Below are experts of layer 8 (counted from 0) of a mixture-of-experts language model. Rows are named router (the router's row for the expert), gate (a neuron's input weights, with its number), up (a neuron's input weights, with its number) and show model dimensions 672-767. Each number is 500 + 50 x the weight over its row's rms, rounded and kept within 0 to 999. Numbers have three digits each.
After each expert's rows: a language model's description of what the expert responds to. This comes from a sample of Wikipedia text that the model never trained on.

# expert 12
router:465505380552482495471427532444508520514463503471559501493486592437547523485516515559595513512479545468469458462418551576512545496552561533562399574381468512422485455470422443441522413511528495453508567519497492399545522563583445561516581527628568455517532463483461461466517600403460465546
gate0:522602620548512416555541465427439484477427552466511368489485573476492486492549497533462561413476483507518575452515509519511573493588386569568496563495495578495473564566469449506523434447508473533457502462575428490480442462582470554495557600446453474509516559518563414520565563431502476514
up0:485547482580538465352452425527561526485455498406477547451548484571525540569532509496476506548493519551550403482495384499493531441488486462512452467450533495477490458440512568450553599541401504474494412511495446522461514446455465503428513376530546532503436523437467474417474509507538510475
Description: Sports and awards nouns. Nouns for teams, seasons, leagues, parties, awards and statistics in sports and election articles, e.g. team, League, Award, touchdowns.

# expert 13
router:519495438516482539587430467484413524430540522459451476549557498504552501515537467515589531518420495485383429454574535517475539458502517557586530492568443570394546423417455464462503464551515487539536577520600524473496542470600628540493489578491511486607491469422411472545531445391543485530
gate23:511472489523498599391450440461481542515456385513509444451497532543529465531552460500512556550497469466502457409448483508410551560500449494609540496444531477477481511544436525536574589553544498364548508452435522547453514505526601593551564545541477487583463562589572520468543441626573472522
up23:480497486457513571391400457380522519518494468507450467459603589483534452572536471563462434555481492482467480455502491587414524580540609540421517547533498501558559603525413510505471523417454470438552544470475461473573583468504457536490554497521480396554528561534521449487549437563481506482
Description: Digits in tables. Single numbers and digit pieces inside statistics tables, coordinates and data fields, such as 5, 3, (29, .5.

# expert 3
router:539424412550483473558417514535504483424477451473479552440446491469545516474474542375593551458478482452478472523575430540534575531481562532544439480487444482411566488590471451437456490469482515524494489533463532448524574525525512516549508530513519526550548470434445467535547447460581596476
gate0:568459604616483579504475406484454505564537431477489480566506467478504510499565485422465485507483509393597463458487518459477549619585475541456557507481538462544589532490460466514456479475547522507511446525479440457482404534540554517494363438464475562576481452497458458578573542477499567519
up0:571435452462514523519471551528523474471479422468461490496534582513567526520553486587467559486520521466496483626505479534586596495446405469651539525479478559509559457363537491536493508503475605473543432460513581577497591595534495506482546432438483411548438494540575513463544484479605481511
Description: Articles and quantifiers. Articles and quantity words opening a noun phrase, such as a, an, several, many, one, especially in stock phrases like "has a total area".

# expert 11
router:468539386536480525546417562483436481520511520450493424483502502506477487507481468513597525447437534480392504490573434528575536483529556606573513475450462509468360449510524509498415446468515570520455511610500539448512545501491548509542493569425486480583579515505477514455522574433561460528
gate0:496594527493407493500486524494517543487538465491532459525464562544557417576405504457496599483490465488536539426508527503457497441485515541530506510436515467389562460497493450497428451527603474448436561464512591470517485573468511603421530512410440533487455452556497473454658502467538520489
up0:543533499494453606504449446462403493435511441470499500497464486458487492401460543537536447603575513519546416635486426429495450538559456448474536470451470580527550524489557447522539572445528472478571446457497462500512535372583610597448427596551455487543494546466444515475441482539431584543
Description: Prepositions. Prepositions that start phrases of place, time or relation in prose and tables, such as in, of, at, during, until.

# expert 6
router:530480479563532475597526575492404396487580592445456493531547521472469536475544502453444503546517548537416465452493494506507563596441483496473434562568405555379472478498483477472485473576495531543435458465492510414609532464536452461436610470521536505440518499475554531518472527510532514533
gate0:392519438511474545428482623506482465501478525591480534493544493598522519498494494477510506398552491532459503383467517543568545572449508530469476510443514536465504380545469575510531510497478428466524435528505408509563482556394518584466549419500508475439448491429486495581448671543511476558
up0:621597438501510432516490472552578409519574467434483473453467482497511592521582535535417498479485456482470471612509592510507459409550550524476482547509451451461493585535540422471510436515478602490525484501582558489467584461673482484476490566574532464505514502548524498446509475377464549435
Description: Definite article the. The word the or The after prepositions or opening sentences, plus opening brackets, quotes, slashes and subscript braces in chemical formulas.

# expert 14
router:506527441483483477457432495460451462492508520499526465415432527477557567466504478517561579536448503449492478463517495592468506444540567504529398477539464590375490468514507452462459430502463561476491510479502468460551588477496489525453504588487560443519536410485499486532516514467464438544
gate0:419594526440474503554497597508514509499454466575504494505496570543534494492553573441560532503484417502456427537542469506503476531556505513567495510571491472505550493509512498529479435459490556394539520454404604533536454444529524533430488497592461444497485535487506528463548419549519462423
up0:559453498482508510488475557422523460552406495608473586459464513538460492509478437394510491506490486537534438518542510430483480540499518480410483511556412551546426476507504490548444532488496475496509434403567404512518494510472406474474463417592506498530664483461455513516480517494544460574
Description: Short mid-word fragments. Short consonant-vowel pieces inside names and words like ip, ap, op, ob (adipose, Slobodan), often in species taxonomy entries.

# expert 18
router:501576421461475472522399523456478477451523537481522507522512564518484507473519462402564573518429498432512490454501460450467520526573500539485474491467416536383589524638459431503544520526455483573467541432440548413540494511549568544520548497523542496565534461420443531575485511444466510531
gate0:536523522504474384441515490552538553434462499471524449473502440524543545424468402424495480385469488482507526668424450513555514558538386519439405503560485528537425512558487406470555513596519436551434365482477423494513576464530440613510606430535460536500497479586410496563513468493533464528
up0:552631474480450528509531587407498475444528510390548520492564403512464436452510535414503456495459479423586462433502526470569442554450367502451464528584488444522526353531509511457494493564456564457464549488462478492412503520555600581456452442571498455546542450519544371523450512458488545516
Description: Name-ending syllables. Final or inner syllables of proper names and place names like -ville, -ton, -ina, -ius, plus bullets before Population Total.

# expert 10
router:537409434628520451546453439478398514514520575473539553557529473456386504412497483432520531462383587561467499463613516549542549553492450548587537520359557481406442502604507435458485461518516506600526574562514548489556470512511476500423516470488481546549541473499487607536600493478572462517
gate0:529469504513552430539568506506423500506490449487405498553433440539459453429521372518474523453427445525458555522521452540490448486491538564598459425549507465466518601448507535464497560592509447540418487441475458471435482579422594489448578587518479473371401543512449530446580492462484527532
up0:462533572527511506536503535503491581483428442459513503521459462442514406532535435568452501534459439466449550545542515547517436503513515601512513445509519496525583650502566491436516548560516443525362541412480498522492484603432516417500531555582475412476383467530537597416546497424539428541
Description: Dates, on, past participles. Month names in dates, the preposition on before dates or events, and -ed participle endings like Repealed, Preceded, aired.

# expert 16
router:474550428506450470513437529519425516514456501479513494505582591463460511524558433445622566478413467512456539443441493531521517472548604594512401481473449530391514445534422460554501482483496547499528547507497572486560525497583528559573476572612584431506506499519484498432533573390503443455
gate0:439399488455543448463473475494452480549497534493435450453452530550376495420521495462468512474484486489557524569464528469459445489512522439568548555457448490413437500499492436482501518574534470593440537473506500495373515546509541535511506488513513485606463554467530478468434447528469517512
up0:534496398578504553489495525559484497425502447470466561528505511445606460601431480480524476502426538433441494448659442593554491558474496529528585417556511525456560551464452542502499488439597566443563526565549531436516461501484556484496459541504512573404588516431526530545526475511521519522
Description: Noun heads and suffixes. Common nouns and closing noun suffixes such as -ation, -ity, -ology, -ism, e.g. government, station, kidney, ballistic, before of or punctuation.